From a checkpoint of a small mixture-of-experts model trained on Wikipedia.
Size: 13 layers, width 384, vocabulary 8192, 68.4M parameters.
Experts: 6 experts in each of 13 layers, 576 GeGLU neurons an expert, a softmax router.
Training: a variant of Adam for the experts, 314M tokens, 5185 steps.
Below are experts of layer 3 (counted from 0) of a mixture-of-experts language model. Rows are named router (the router's row for the expert), gate (a neuron's input weights, with its number), up (a neuron's input weights, with its number) and show model dimensions 96-191. Each number is 500 + 40 x the weight over its row's rms, rounded and kept within 0 to 999. Numbers have three digits each.
Before each expert's rows: "mostly gets" lists some tokens that are sent to it at least half of the time. This comes from a sample of Wikipedia text that the model never trained on.

# expert 4
mostly gets: " their", " this", " This", " these", " s", " rel"
router:465427592456450555491552501563422578490479436530454487554532518507472433497565449481500504513488556547488551543473541529530533454510453564484435508520527424505525547574483398513443469537475556479514540461516453472526534486549441543536502480572493538465495523539466451513558466465531491510
gate0:502535468455494544495539489536527495510566519489495521545503523521492410527437627523498465511526459559509493491511514518546525500507576461528434546488488458613513495455443510493542470465517455504589450473526456425489479479483455491498521496501490507582466505497568458531490441513496489584
up0:437496483467446516467484515457526398445477455493438425561490463516525568508502418476539426449502616545503445463526552485438480475502496539454588411520518529467513485531522535472504527512502491503501517521474513560462527535445490491505525562475487534458509526495441520504555483486466532470
gate1:463462526580462579497513435452508508510549533465498548479471453464519479487495531436541492544480552553491551479526496432502495451431510491490568622461524469500471492465567521459470470503513474448579445430473411478470544527427431478484536512508514438497527542545528487459513549524542469442
up1:479469501526437492470512499524577518518615457533525550437559480469511448529459554563560468520484514601484541470528460449460490465452508504473513548428470541464540529501523538506479509509524486484523457486463468500507452567394490480440573497521547557538507569533515562449500565472507467506
gate2:564474526551573528480519533496462590517562495533532477471570488482494511515433563446516431403546518481468452550543458491521453510522495601452501517492560419447478451576510503577523467476540508444497504529491475483513511555468501455560509524486482489441624533487462495555464451573513607489
up2:515531456513431518509505515602552446452472538491442545483517533485456496523485455490537506566499463521529487504519559473503478444481438485542477471513438509418529496402483563429473483517527485497500469471496537517482452480491506499493524488502485488513407446451474486520578497527526471552
gate3:466481456507494545484480491415487405498528466555528504477567553440479514562501553517481496503506481533526425507489466458551544486524508537497523470445486460474473481479528508535528497556458508441553518503556539477484527544490507431499494506521529512542499475478489521447476470511431490463
up3:479469483471448545434382494481494454475498462548567509535504530500447512560509405499509503500475467526456417496520469499506498526547526477518501533508462478510454503472506542530547502492517528489458531465579578509504539570473524456504495522545505569604527478508459455489505506527461504478
gate4:501550535489549628542528521517487449548536496506518571555488513485527443539431507465551496453556444564502544545514475497475535464549503433492595472447490539537445489560521477481449531531460430488440465377536524479523575526521551532459491529485551470503426500497528522488489563480564512536
up4:545471499476441403469457495569507598502467533492474507492510494511497552410523556509453482480499538501549498516473543506574516524499534573531515570491489458441533542478540529541544472462492539502526498578480497497437476530480433485513449465504472447524580521446493515491601407533461478519
gate5:476466502503518475510519557518497576488488459482524498498436525512469547563541521545518561572427494549528444478495496489475529529486457453469520508482519440511538435545557540535600506482487446528548469477486475503482433608443528548399513528509533503492490488474517511437477518537494480538
up5:503516500512507444513539547561475580452527490497543466550451569542533583547501453531542568520470521562549423522478450484524532498485427523423536510465486484452492479560575546545516517517591496542490467465457492540495504574426513536450465510492513466463525507485432506452483482551524534544
gate6:521517513471552520499528488495421534499496530554547513501577504555554534524537489464589422449515456452510536489581483483457508444498477549480515427414578440504462522468488507469625488495510538501449522532473485421498496526522452430510532531480497541455583538469556458501471500504577503484
up6:505482522497486459590523451434454522538446454550517486528535563577502555407552458457495448419505474547508465482555507526486502452412467591508499429451537493486494541476516499504583527534440457401473529511496522444458537444504469553507481481518478482508542519563515552554531488492540490514
gate7:577488547467476499468555568526514513452416500421418515535468480569485506506501521450454480510485500535485575465518504495535570532527501496504518487476498549466506511477413437542527574529507568468516518570476516488488532423511500464486519438501437515527573522436505414472490482512518567515
up7:471546497470547412474472516507498549522425473454468475457512515524514486446535546427452509431534467508479480468523449500399489478558394493509491505509509452493487504543539476422498493467493562484515560526470489478474510465523459499507447480472446487532465491550447482535432537539575483447
gate8:487530545481492515476500497519486552607501486549576487485548523526441511499484484493477569477503505491470421578496542454524497518487500508426530392526478511501522516466540598561553529423520491447505516517547498429513572455488519599461529506467492527486548526427489485522459478457509570441
up8:481537479474450498423498431474454462493490451516552544519480512463417518451445511441479482469504447514519503467493526536441497493493567528531523429453535533537568514426518463489479478513439508486450515425566487465488482474532492501489423556487405511462455465555474497637524448560542434503
gate9:382519514490469553485496455495528542603490512519503462445491437592479500490528525530443530449599507516578539509561512559517489553541545509474447514505533505494534482508550537433533543486494501499495441407473498509548488533524473466424462550521543553544481575530517539517533562454463503502
up9:484427470527493530490529479533488492448512498445418561532469503470571537539583477571579483565520437464565488511548508476470463512479456508481498488530489408523590516474524542529551471476541466542541515491501461509428504567470514532555495488427504540459453531503539458562500494523572498508
gate10:489461443481533516540490491407483427522473494463528418470544488499485445539487483528521469514445524527472451523551507459516550458554575503531483507468501524540466492453487478473459495439472511489523529517499574483506425428485478452462499563473458511509431435486510503466496497508451480509
up10:477558554557523513457511503461534516508544526475500518486503505470508532483495477452470469427575551522465478455508473510507437534469460546453490453507503450465548520501505510536525468553552491441467534523496446483468488570506514533527481470555555501542577544544439460584552477489533491496

# expert 0
mostly gets: " Co", "H", " 2008", " Gar", " Te", " Roman"
router:487517546547497547451469491514536481546452558449474501561456509463434533515450502519468498572522496557492538551453511518496547470437509518486512489444481512538495474515411476547517513461479470466485545512581559481504427458448575541458527453464501499489514581550544521489563533559565490564
gate0:501521499559492498510478459453479493554508449508558472529523530494482535469385525476477506488416526587514522491521524516517468435540457512467529526503432541484443541549572532463499458521536533468505511521520495479535565446481436473501472499463439565544528513422481500522500567469521544557
up0:561506472530509434547511477477413524547456468454467508499507526526531533510461494502492553543443522574498533479496519539516553506494433488474492528491510574493520520480455549519427570574484558505511499526479504501486579421487419492444527425453405493550530530449492442508492622509490489498
gate1:496563482505489552497441456462502506561595558542513506416568490519432542468443440498493434474519624493468471577522499460506534454534425446447487518499441542559496444549496475531484527549497518453489509479401461459509495543512546517483428524491513573451491513537440535545459500576447627501
up1:569487453512471469488555505552561482514483486477429449573517477481500456566550515594521573485527477461458512509501563470518464501438489539478512525495481537456557455504535452488474485495569510524511476451501532515487475488494503444442497451449557488596518493416520495437551449424539472449
gate2:513526457549465459521571543538487464537500472524509446572491517596483482486450436506429437460523494433450505507457528448477526471521470472444540480482583433536503560568529474484469408545575544519392463435482519540533495543483517483585545524472532540460519470476534473479479522561567443523
up2:503454526464488515489470522495520531513490512439496517450492521447485495581499529486568547522461503545472524489556459555540473529504507499524444502519454597410528470461471508460530532458482432471584553579553468434453461483512475487463501496499511485521497575560468503507477522464510540463
gate3:441553472542473498548511451547470499474526511466430522500559479556511495463445513456461510478420457526522477477516490426505499507569416544472501518508484528428508472570521505520513523503496502532498485563476529498445546459470466461535543552554472597465495548497491425474480461479445550553
up3:448493550504440517577452512499536578451542414429464531459569507501505540437519502430491541465450474527474527435491527456436485521510462524463511470529460510412488498535517538459504411462535408493570527505527454485431563455506407507457525571518488522461492525501488485479458446467490502505
gate4:432457532531510506486686501530481497500466496503502488477506500466488501550595484541391457457474473530542423541499564483519498539487513542508510454529541519558476567488460470514527583470421469468577455482431420549427432484520477541442599503499493514496455479507496525449554501503480504450
up4:479543502489470495440512546533512475533534486500505523508516497491500502513485486498511567490427542482530516534514556523526547552477500503467480515526502569500519475486491496509538542470533496484486488487589540492499483386490528428482487497464544456519483560503496484475480516496550483523
gate5:471507529512496592515516510498501468488541537543467504524538441486541494463498511480542500443536549475514488507482450534542507547429559493521576483543477466390414410573488454481504483566493479440439517472507476450524489499505474481507499450524475472503487508556483507531509459600511463512
up5:499464459471557456495485585530494509538461587538583436459438529515464546512464440482522534475466644481532547453511530491519492540435470465471462454470471560508486484495494445554547516513608512517468457462494520458615461484411423517504452504511488474490515605479480424435531491482554469496
gate6:550482479498529502484519499545505521510452525540506532519492498564579531515518506469528498500486532516459534504501457452491433524471543466464507640460498526561522457464592439457454395511598530460481464416444450539535392530491479567549450451528540479430451488427522450497479439512520559529
up6:529505514484564443472488546558408467501443502528555552498509502506564535453470552514556510453508465525501565568498444491498443548424581486507530575502471520551503478543540441447529456489551489459402526469509506506544452493490446574473432457448527473475509493470478467491487491508531502501
gate7:480501560520519540516575470548536539432612517531506512568485548508455544523467507485489522504449540467478475506479544496527487510492498457559467620474483491551563510449537418457493526499487492484479392524552450476500447534516512486451517567486567496578411527466496563491458495508419518514
up7:478525527548488579579513530519462481515544492494503485508518504522527464571558529492528513493539498536542450558444544496544548483461546498494539461561446529436482443532512605512525509540555452468562504527466533464467450533505461538561476498498476533563478475542495459479500496543438434529
gate8:542535453532531506498503534544540530484448517547493485501465522520536406539507496514515494419530508582518492505443538456511510456461540479492562559558519414538509480579506500530443472474534416531536472474500415546490545529489462539503430433551525491578489516516490442446548399490538518469
up8:549479533487492449527494527444490529507542486499491512489543509499445514493489507435564487524502536481489490494576485536518463557479456512512439489488478539553486458410511561486506526580446552503475487505508491407493514523476487444422479474397470475450510486476393551495462626527411485552
gate9:453556485510553543490511466498545556458381467558506511568498474490475551563463492485445514543469426472442493422532484487416482441537518403553507531466494491538443455488494484479426423548591530517493497505528473600488428500541537572570502514485492459457415516488591402543474500436464487450
up9:455476473465533486515445548481460519548495546476389562515461448500535457470502489480528451516491540472490555529484448360522486486429462544468475495476519527573497440523526538518474493517508407527475527491441528465543567489465529539509497493474447532513543490549520480483538428426506441522
gate10:529497508473518492527551469580514469528537462495490543530507463449492478483442393527537412519546511577505491497469445510465493499477514547492544493504488457502505556501518480465458503426469510508461504511436565464478403482500476465518558470429471518526527528548561511508462448534481418512
up10:367490465474504506460490438461480476537517525483468520482486490528556497620525605492502437539489473429567505551443486480502509523552557485525447551467519546423478424512514538463476436471582462511556511434489408552480494532520538627513467526496465417456501480524453503492448544485471552490

# expert 3
mostly gets: " where", " while", " found", " Har", " Di", " because"
router:552455521548443548521493482536552462500489574503448463523488570437572523585539577501419489545491458530440527536476547481437463462529463548526450421530511552473496468566485507566447566583479505492533499495488476475509540419494463454509466499482509417488464531520495489454489435563587492489
gate0:506538503558489521510570488497488505517545517405505503561547505488445468426482498455610446486505495464513458474543495468519512423476606462522571494471509491501541460515487413554502536562437564485471456495401499456490525480516501486504527503379458513604490457457442456509532418494540494491
up0:494484517508516475509469482507485541484544470578553530489462507450504557506517567435467509437500519519529504557480560574540497515446473554509474483537476478467447562497577524467480427435590455432528508475537450536468449474448491484494408513513544406441498475509576616544502486512455440519
gate1:523493454463535503479521501531522572407504484542488447530400535508525504491525554472528490499452530452526450407530506499475533491443570464459537502502475496500484524496458477569491535485527481518537454503452449463514551491548458456544476485518562534484499573531458539527485452544485472552
up1:540512520505526544467505606524531546501527473573558491546472490509536493481468502430542465518468516438512451534487449464509419525393549483457483500518476466486446525515445498526529591554540506463541503451512420422618590514487533545533506492419509501517535532430479497525504489502501434548
gate2:614525465530565500515513476494530494525531504548507488522436508524514512481476532493560510484508553535481476522467532514440523493460580486423488531480531521541546413508602506466451518481507504462469432537508540533495502466447558431509486519503537492454485456468492548544503480506557557562
up2:544535485527554580481501467466461556550524437496496539583459509553583441504457542481521449507555471499460506502548455498486591462512547527529485527462477552464451395511475508505525583501520516515529480551477522522481528486436490436539496537506439536439457476501501499531478530546528564553
gate3:503438432500507469447522554480493462485579577445518429519502480533505487528506448564554449508450474520489466482531540521551425562456508553474493493467484481518472492406504575546505509524430462493498445481486507448490501544496475459461461451549504525466512564494527488525560471602460492470
up3:514526451450455562534505515441523480496540444481445500529539500500515540520528441518464438440528502569523523550520492536463444506497507531443451483507508535499490493485492559483497508542479518494568515565496554473490493536524525466527514568480476508549526477573481550545458569520496456431
gate4:461496491456483600518486488488476537588490524479494523506514512422500531558533519522448526501541501452534491516484500466451541503505453456488478537502520502536520503533517381576404530527469566534520496532412506500542535456511502562539555474474527474444507525506554519513398506460535552504
up4:409543435562506508512534515464509492510427526503522432508484446556498545446526455466445487486460521497460430537488480444456474500558492529565533456500500500531492469475555580451438474508498536513484528577446481487483433477487472567502432555495433502459451455520489527539465407506492467510
gate5:453461534478530509430561455460432472459459522471429479501559510555488493513551483467551447507551461530483524509497546545539500513464583547536543505501486485432521509552460451502523475494431523468515415521398560561485516519469484470492517529546505498497545471524401480539475543538477587472
up5:430506454520421579495514545496540498509467495456529547489488488545516400555533551569531493559531413490514429347512478518460518504519519542494462548489410519457524451502502520491508507415494451506595487505517524478488516498515429533580525531514504624534545514459406444518518536429517450447
gate6:492499506518542480545517484501520487506455480449517486491548479470545479479567447488446475475494470463471542493494531467528528549567528569537535536473520538489476490504434499521456476510454537460443494570479519623492423510535515464469517506557505488496544461480611478450556481476547551482
up6:477429513519520472521453514487571603508514530515470541523514491593526493583500546512612561526477501603454484503526513483485461495472467543446479447523484449492506547517505500486477499492536469476591488457615432459485424561460504503531485393472484444428499510508506533459493486540466569515
gate7:495514515525447540517569519534496458485518521452481535509514515564490432465470503528499473404467568448424450524546555542533553447569508453470480526504503465563523490490488482504517572497491510459434507504455508441510531518424502480475469532503427518534517494476487570501557524529479469535
up7:494466525424422479499572526453448449472515479431541474509505506523534455509495452551524461458497548441411435533542581534534539470590518483486445507465476451570507453534433564502509533490441504499471481511463525456544562543455489504472493525557413492525557489448465507518509492581448439510
gate8:481520520546509551440488521526476516524500434546527532504367516432484522497447494488568488485531536511496408507556533504524485525531483452478462505437513473443482473505477496512495464540438487521505509468487540510529486499482499497560462531557565434566568529497563509595459462519420535512
up8:404425497448476462519519478454445494494459480451539386477569428492570534490491441506511528441517470524474563515479472443520525600511466543506560489504486543502530512455549548439567546480550497468571498492555495474422464534438426537444503442452454521534507517571517521472525509522493450508
gate9:484553503481542491491497441495500543511477456525478476605481462433516571456508478433564486476548542495509577586522463451533482507502477512492542530504509438411416491519525489438451432469517529530548512528541512536461489496538476578530477501477503525548571503502469503494549432502520480501
up9:474535486431583500493493558443481489459525514501504497523528556485446591536459464446485492503563584494496522507541521521512483516481490492567468485513542446497474528471438515489513405529520474475481463535561554451519521454508478527554490506525504546458530537500462487566502466614486525500
gate10:566505443529599429528500514555533499478490477525501540471498548541516477552503543474539505518488515528360538475473525526471524557451546529495508513493455444511524463514551523477544484468478424481501512426605475437530438556529529505514514465577467534518486533529431453485433474482508522541
up10:410490483528503441508517498399505431463534512504498413516550503493547561521528442567524485459478536552484394508451495523512457480472526567525523529504498452444564464473511473489523498421479495459499500476517497518449428510534498492497507510544536538499594511503515556507474544467436495449

# expert 5
mostly gets: " being", " former", "iti", " began", " well", " cu"
router:511497459492470476482549471531525426494583475529503487541522470478505497507474508455541470567545555504468432434449496547517474471463480523537438548540491464496514558557466489547504550534520501503532468488569510518463487468492497494471491435478606486444493548478550448491477486519558514469
gate0:560547412594503560569425497472455531499487607512528491535533538520506498534544429472571541440529531496495460565549501420484519530495454492513525512461484557430434448465453368517508485528471525485472541495414604537482537448536539503493488543499484537464573513478537503493501486541523520512
up0:538539495572455498511445431498437504476500515532519556508509536486474560469525439417558459443609552531510517498475526437534479518488420556478452480505448550532378454515461440479492492545498471551469543493478576516544529492502491474489435525419523536414509502526477511537540498488560490439
gate1:540450477478482505482538509492464385474605501501431511512528545541500491489500559556496518495526479559420529445529522518482424445495527520483514482385558465465562440471501479512493505488493424512477558429514533394484538477514538440428574430574490600525463501497519392494481462539512491484
up1:434526481485499479521508484458523472560514507478453530523513536498545357533459525498490556535513439483534611489421467487460484485526556504511456502494509516458491516545508489591469507539497491504483530459460496505483537517522538463504519470513399516529430418399602486539494529530440454486
gate2:510475482507490487518525532518502452516483502553557428562442538405498480571499523496513556498519516462438471492524505511487513493526559468541542485466490449498478437419558460485493416489484461432533484467505421470399489499541489491510475447479507498546470550511528498560527495549392531440
up2:478458487432573512445483467504484528473474468551518493499499509494475542509439540533539500535527465466523535548456492459453482554567529430507518460479535470518563445466496477544411546513495528535609468475495466530536507595538482513527495507465525404425474503563605485512476535544449471489
gate3:528500488544507544524534566504477459548556479470467457536496467505532442519562526492475552472428654519442484479565511504462455485475515499460513567430488430502467487419516422537519491542538561445494490530492459537412479450525513548462547488526570484513490553508540427522546435497422482532
up3:488491522560525511469519506499501509494428516463540532544461500499478514514485486534481443493467461427572524487444484515548581448511469449510452478575524529534555466533497501511428483453452483503512427505446450539542497529518447481559427474475526488512549429483527534502502582461532562403
gate4:512514523529510510484501528480455449478516540584495519499512451420533469512446526509477506493521514516525552388451490510524487475496511456465448505532564480411466504530469464506449510530521536520576501527503484500461510509541424458582552521516423529465498533539474409478454551606493461433
up4:490499421512526519526526520485550542505579559556494571468516524575492503459449521512570505506561559571479471529483522525536526532453496510474510515551420469616463468488451518541540548451486559484481508507481488468515420488495509602440446550601566490556486498517506509500493482434485483498
gate5:519434435494528528570463486432454439520458524471532534561478525511503506415518463487478432411465538530501519510464497586495488497495476542501580478476512446502471456518464399500443497519485465484500487526499520528497609526462530466523511481460503483494471469485508469484516427465484485480
up5:468414512539519551484529459500453516519510531469473480433505481493505496524443500528495491523495472515520375427531459465556523535541502488488526539500504475531513443464487484535456644489454496528579503458453530479516463539514469521439571488564538549564461528450540530501508554490460538530
gate6:538527511549484545512495467508574518484528514580470577479519484558474458455435488467560474494548496451488560464579582505463453490533494484494523469463535466529457488513435505536483631524546520485496509443548531489526549480456539522494444508487490535470392506516530509563532471456478504542
up6:441456448485440553579500518482340525559508472498540475522508532474521503578506508491527540521453525480573446444520484480488563534503467507469480536488521471466497485509448491531490461479434474483500583433470474527477466471529450519481498459509513455541522543481550536489489557531547512412
gate7:424372476528528548511514487519492432533451472486528488556507478466566509552523480487505457478482545491530486509521514507481507506618526481522488553526510470461438484504482399467479484467491457485503511506475482500518458495532492569484441521497519407488455500565462539523503510456503500517
up7:491388576523454525570497472474452472498465482438489494510525489431434491457530521461495453542528487485565542542454519539517433501566493500460506547501490480448443520599508445449469387521417491516532473512489483570564470486514480555464421500442538487515509463523542563520500528425529461458
gate8:501541487519539498490526431494503519595532522545489497484487564541469474540448539519519477503470494517476557546400543442501536530468516481477451519498496514496482475445506555470504500551460507477430513520484497492502472501509579546494498511553474535526596562532454480502603447561529479491
up8:488416511471419507463501541427561470444494512506445432490459512490499514465537495443523482442510531444501481485527509509538510460495511477522562483493493425456504539530513539527540412512503545548548480478481543547507582544497576471482492584576500494487499540512453483530540402503488434519
gate9:517512476465447500539572521473547465551480494537490581512498471625434482463459491520500471502507478498508513441449561539483537454509540528549485513510538526493479526551448560537571494417487530452479509484497575497476460480549497475418524491475498590528526480482439479576508515483453464506
up9:445459429464528491516511580511477521498487483506511453487495458537473499561585501609561605527481480482499498500474572467464387525536504487450532476489509470461487477514469507462517463485484481554562461512573446545517499531544587524434444559469530434486529508454498529460518503511470506484
gate10:460524466495516502541558492567452508519449515538554479495486499468416488477505545507464501418473533511447473454515501509555494463477510448486513462562522532447460475498493469495483405453523548538431506514422567548570499484481510571504466633487540552437459536462506495547473532448441491483
up10:553455537521464526462528424541453465508482552488530563530475461472520482441509509486488610484546514502506438476529608499475512511442507504446521470476445477510535522475513551508564593470474450516518485468546480511478523498555518466458527413533489453572487477452423487519501453518547548490

# expert 1
mostly gets: " South", " Pa", " New", "qu", " Fo", " such"
router:602457539491535552492485476437487508486500447518471476474511474475438433469423455499526511559557515543501525460504535566523547459450455494474543502477474482457540576448508469507548575542481546450488504437558480585453483426502497512452482481498509471536461515515455512474505546526496477478
gate0:453536423512526479488537477472482442463523490484438527523503596542529568519551487518549522460493536419545462502515563513518601533491486527524527517495490440549493512478492524495453480436438502479531517451511443517417531563510454471501602459469517497532509540502484497446509548434512459482
up0:494405465492506504525486465487518497521529521512522487459453419504498431570487504566513575592511469469444502525538483497464422497463455519498438413467509469526528502451508545523470455503508531505514516468554486506480475526507486477483513479515458536506422509460548533523529493491525528545
gate1:514502510496494441619492581495514573525483477559479509510490524431518518430464415420573416569469557563555505421484459539525485556492496504497526546578516515500468534551498459495500529551510482512555489576511520484483501565438460489516506471438577522457529522476493504564494532506471442502
up1:561580559534505532495506489523478536571521505487543504526436510488473430549511494535481541489528484519443558532530437468533481497521533439517499502538467518451593468518493516546502494452562505486447536449514550564445536515565563526494484525594451474520519481548502531441562472483522523522
gate2:453436533587519516479545528508528501499467484474518432521487423459545474517548560456414576506480478471495544440444478532498459503461501450505496498445504498489533445467469486458480456515533468430415509469525433452467456537520500499568463548489569469492468558402519484520467515442475526529
up2:485424512509514459543503514485486506495537486488446544473467480495494513472515539580491460507558446469516495455456501484512447518467504455423535527440438443549530515497485554552487521498442413487468516545513517415456489517458463539544514521477553428483496510485489444500496505522444526516
gate3:512462445539523555470509510476462486465578516499499536530552436463453430448485486509498473445515507505441506524480511471484556495486546515491477501486526433520522472523452503481519581511448458472482484439503457422439549444487467514533499498443427526418478469504514473592464399524490460529
up3:536491514487485490460443464503521599457603525510452553496517490468454402483491499533540485441551462520466560447481432487553540494505579530495470523442470485490510520549471502489478544556448456502491522464542396480408518465530498505526512535382465502441458458523539526547452465515487484533
gate4:500593455458506467512496537468472476512478462453508485554429426517502468463544558495394434498451491449473533466462446461479537469547528548562473504446543545504542464473531512470458547538486606540498549538498559442512503466537575444509491513521427508457448511492505529587558523522529487484
up4:569433447484514538516483477507498447480456483535470509575521557486526551537481466457469504444558479518472438511506569583573507485559553483513459448557556516498457489500522526525511530491472466515483495478494520465499523508564568492467494517532453485417399456452529479559488469473490471472
gate5:414497503494510549456508436496477511500491487542522512489535530496528550465522530431400556451496499490430472577531548527499568503537478503458535520484560507457369448504550451443465487541465520443508441537512500460487593491474431551506462531499438539520444502478505455474490489494543585443
up5:564492430564534472503497536502523517483544528521535453523458425523469416509502501516580485437520524520557504483498478445561408479444561512527498514452471468520561484525462497537532491499466505465560506384462489556505486478460510506449567516517529428508555515582481572550539464568463427498
gate6:471464474470453626565458487504521463512543471513446533549491557494474570521479465529397483476496499505437466526457467417509516445508469562441504539447463521569501390477490518535531488455500438440541515536507482481514473500508516465469516496483481517571476428476516522512525472515484475470
up6:571475523540527514479492402484527478447484545437528520465357467530489517527474429544477517515482458521451467460512525558453495490502456455493520501515465500503572525446489553442528515502526588493519496479505512514517452507476466543483455541470548492492454419529526536438542496497493438538
gate7:515503479499506452517495540582521520529517468513525512459460508545482461473461548610540565438489494454516460540532555493514504520478567513390463506498484486519478501451552536482548482412470537500493457531544506458531535536483541470536501578467508534472431530468511486460516489572535475526
up7:491422533510543502595471514510511546523470475471480519526479526523519546404491507511547546542626552468497520536510477553542442554482429570501439460426517474504558514489474492492486427519443502552514513479489478426478562528510453506502504434552448442468495531530494538476436455550516518452
gate8:558430496541488522489517467582458500516439460576510583561471534520450462518488520490463448438535461544533481413501563528439453518598472508424500494509492508523486500524487462475608533509550445483524513503483510524529527509500502490454491471506511512514452548487541452435556522511536429486
up8:475426478546562506455549501497447617529442495527496519452444470557518527520560506546462514483540559561468462450512502517574516510524437479503547570532518523476538544494464490468446490447518513520512509484471470535524451461511571490501438500525475427459532454475464555506481511484564444492
gate9:482458573520503565528463499505422523459547467480549482426492576446548499511466515475500521533502506562513511477532550466514507491550505497537523444505505457547512472462458557539500489547500511478515513509526437502441539495438452485413534532509501557498473568452511476484578562540568512504
up9:452463469434553503484419422514524518468555547624465450501536462544422478501505567476418498514559481492475518531551493493489540532505572529462516540484487520477498568503499472468512497462518488538554501440488520521559516441496486569529545496465503516508474503454508510524488487451543468486
gate10:518526483556514553498489496497473494500480470525570459574510515516440501557502603546494619469422537523476454509601518514530468491494547483558527497586495509515513482515570500522534560449513545466527473481503510534525503410461531510467514550459532517559461526444492468448512492507566546519
up10:478482459509494499482539527495437475529514560451544556443424528468585493487507495431484418512616414470494541527449501497515493477521410488423486528408486449494477498484497474408514507478519497522487476517428492545463462599529475535503458494475482504524561428488485477522510565479493496500

# expert 2
mostly gets: " T", " O", " Pi", "]", " Cl", " Pal"
router:466464485547484555545516527537480415482518434492469534505494491541519549495461551524498487470544497579512498547469551492425548425471505500552442464453532499570512541463450553518449466501479431480501469458449541552486535531551427483541534483538565431482496567566530464532528529473514510525
gate0:493459476521481563515505489456463507479525501497526426497521533488476476578444452565423453528486488518448485533544476439525471511539568434517482417460465523497539517465502469493456432478548501590471499505460528528521427485475478487490529540476473559489480569481544551474493532543510455574
up0:476511575535470539478512480516540484544450462493515528456509575540507520549511474592461475486466484493495410466611549513409585504519462491489555490507474467495518507455522515487570529494415488507458481587451555493547517508474548492499566549503506637518488565496477463468460456579526562463
gate1:458437545545465528498569411507457514530533508563494523536566505558457479488504514492528478564564519544515436552520630515476490494476549581489482521484524429480450471509504506474477537518443495446518479520557573481466524490538461484481542478497427501511500474536420512485465519485465545490
up1:554505481455493503504483562373465489517499507451504442492463537536455533512464482437425451534517539443470564652569486450487535505536477503527478520514553511503497540532559476404543509539522525436473484520562519534537514516579469458503475570490461500495477491454424501532460446507563549535
gate2:511460562560490566493508426477476545495511511509459481522559554456497497506509538403518484530564470527567503569461490405516484505576501558497538492519493536419472505549456492507406576548485522465491518490535521541480540546478568532554490415446464495601565485539520526497495501510442499419
up2:560492489466537505541511445480505526512482556429478514486514523569497469504491523591567472463538506522449526550508481543472494493502508543550449525498520505469480485459522504605483447482506515449521490557521445536420582542505496533482481470556555455528565563504516450455553519599502485566
gate3:498489515486530536504484455477498520557490553521493546473533459497522444460502487462457530489461550457432412540544486518488540520564476514442550486533499530482461458498443454497440409443557468465442525507559508512505474535556463502524500574460445593431525460456553524566519463501502460461
up3:467499487448491501493479475472481482506529562522528467440547479499558441476529504460502490457436484444517439521550493531460557524556576439478541476566521573506457453500529469504488441455557488469479508522516481514519470517550469510511518583491503528493528462473466537526512470511480470526
gate4:489575517465478528480511557504449467542490549554481512517559519465508491574425533490515473559496484519553502425492443515505495519515517488457462581498538440541501518447444498497489509535488465441505545499538500480546495426557563481532477537485526462492485480525486481539421496492481509531
up4:513447483497501478549582475433411513470489521412502541438492505538495477502526470530473501498482521528487567501522544438486480440542478490466492440570541528523480473496465522525473485532526476506468463581509488523486504517454470508443543516589505498473449499512544463489574479453496556481
gate5:500608486491453540427537515479436511534383529567510544479538487491506434508441545501513425480558457478527525446578485445504483564555497499520511536496508518464453503519537490500486546563536580514513436493460585497492466427592518510528468422491440549560505476492526471472503489563474505499
up5:464570521510417574463522534547465505551423548570492601406449528492516432551479545490537458485573449479540528400490469513476514542566497497508515502544545482465519510494514562510452529495514586517572475494478544533469450505571546572557501415480470511585526472442551489471520537485518456470
gate6:498541421561525511483540460486479521458436589506531463478445434490429483480493468501423488468480494542447489496481440446495497512455547461459511536508518516542561568562510547456474428538417507457539418496451497488526474464490480490584525521543482479475496550426567498531468501452481532495
up6:471503545501453517581525482457473426449531448503471489482529535477481535633547418541506560464405548433487529513518504443525528434519524436505548475542438527476509481470436578460574419436506496515425498556531460483465524492514502488474501493506489525491532546465430505483492474471499498509
gate7:467425477491467612461499404453464407553519565503532456472529440472516519470525495526509453494538510486557485499477489504513510558453576498423490531440532482505485470493544507534436369551474484513543415531509485422435467479486465509521501479467493481476435473515466556501499566520538460487
up7:503497592478439520512459429576428462489506507537481594497473513536475503471534541479508484534539434500520497581521517516520431495534516506476540516549536534498504450506569534423496426541532507487455501461529528493434549516507471468491519493500522519522523567533529553498487485496496434400
gate8:482467483489516495448514567478491509508523495473560486449509541489519486474483479537459465439539530500425510491541480501437505440452518517467534495476483518464480458491455526524438551468469572501498455506472469478447458509500505430513562512563507582497505544433497491544448501511475529429
up8:509480507509487477480583520440457544483460511518505535519523461459508515525467477502500502552545566518476557525493563431486505484510519543554500455495507533473517505506536510469414533456473496455532432493465479489418401458514481424466513497527511439535537423443530532582481502540489506490
gate9:513468490513560471477578412453464474508485522543415482532534462548492488478479447496468483484470507512505532504490519571512460414555513506445534479491578464412486489549488422507567454458449539447505517496472506503414485592502563538450474495579555493558561435528520539508565506547485509530
up9:497476424496464531478456474516603549513469445488516540435499566485458493509483591508542441559582445544489492503521513512529490466500485389520411518481478506492489524455583561462456482482532423563495470384562514522558441438548523459481495514455477528470435465480518505457431536497508477449
gate10:522534515574505490498532485558505551558457481510551566453511522493482532462421587516530468497591469509468515527517493482555478458528425514449480596466486440436475536474554545490507475514556480578473501503446523528555499497551518530470526501522504500479494477485487449544467489527498470487
up10:503516491510491477437538471416483441476526490477449503521482525503543512470471371445480513507527476516460615543470531479534414557473512517469528497535457491561485497484455481511427441512454491471501507423428487486483520520484454577412511512501526503519539474458500506570511474506467456514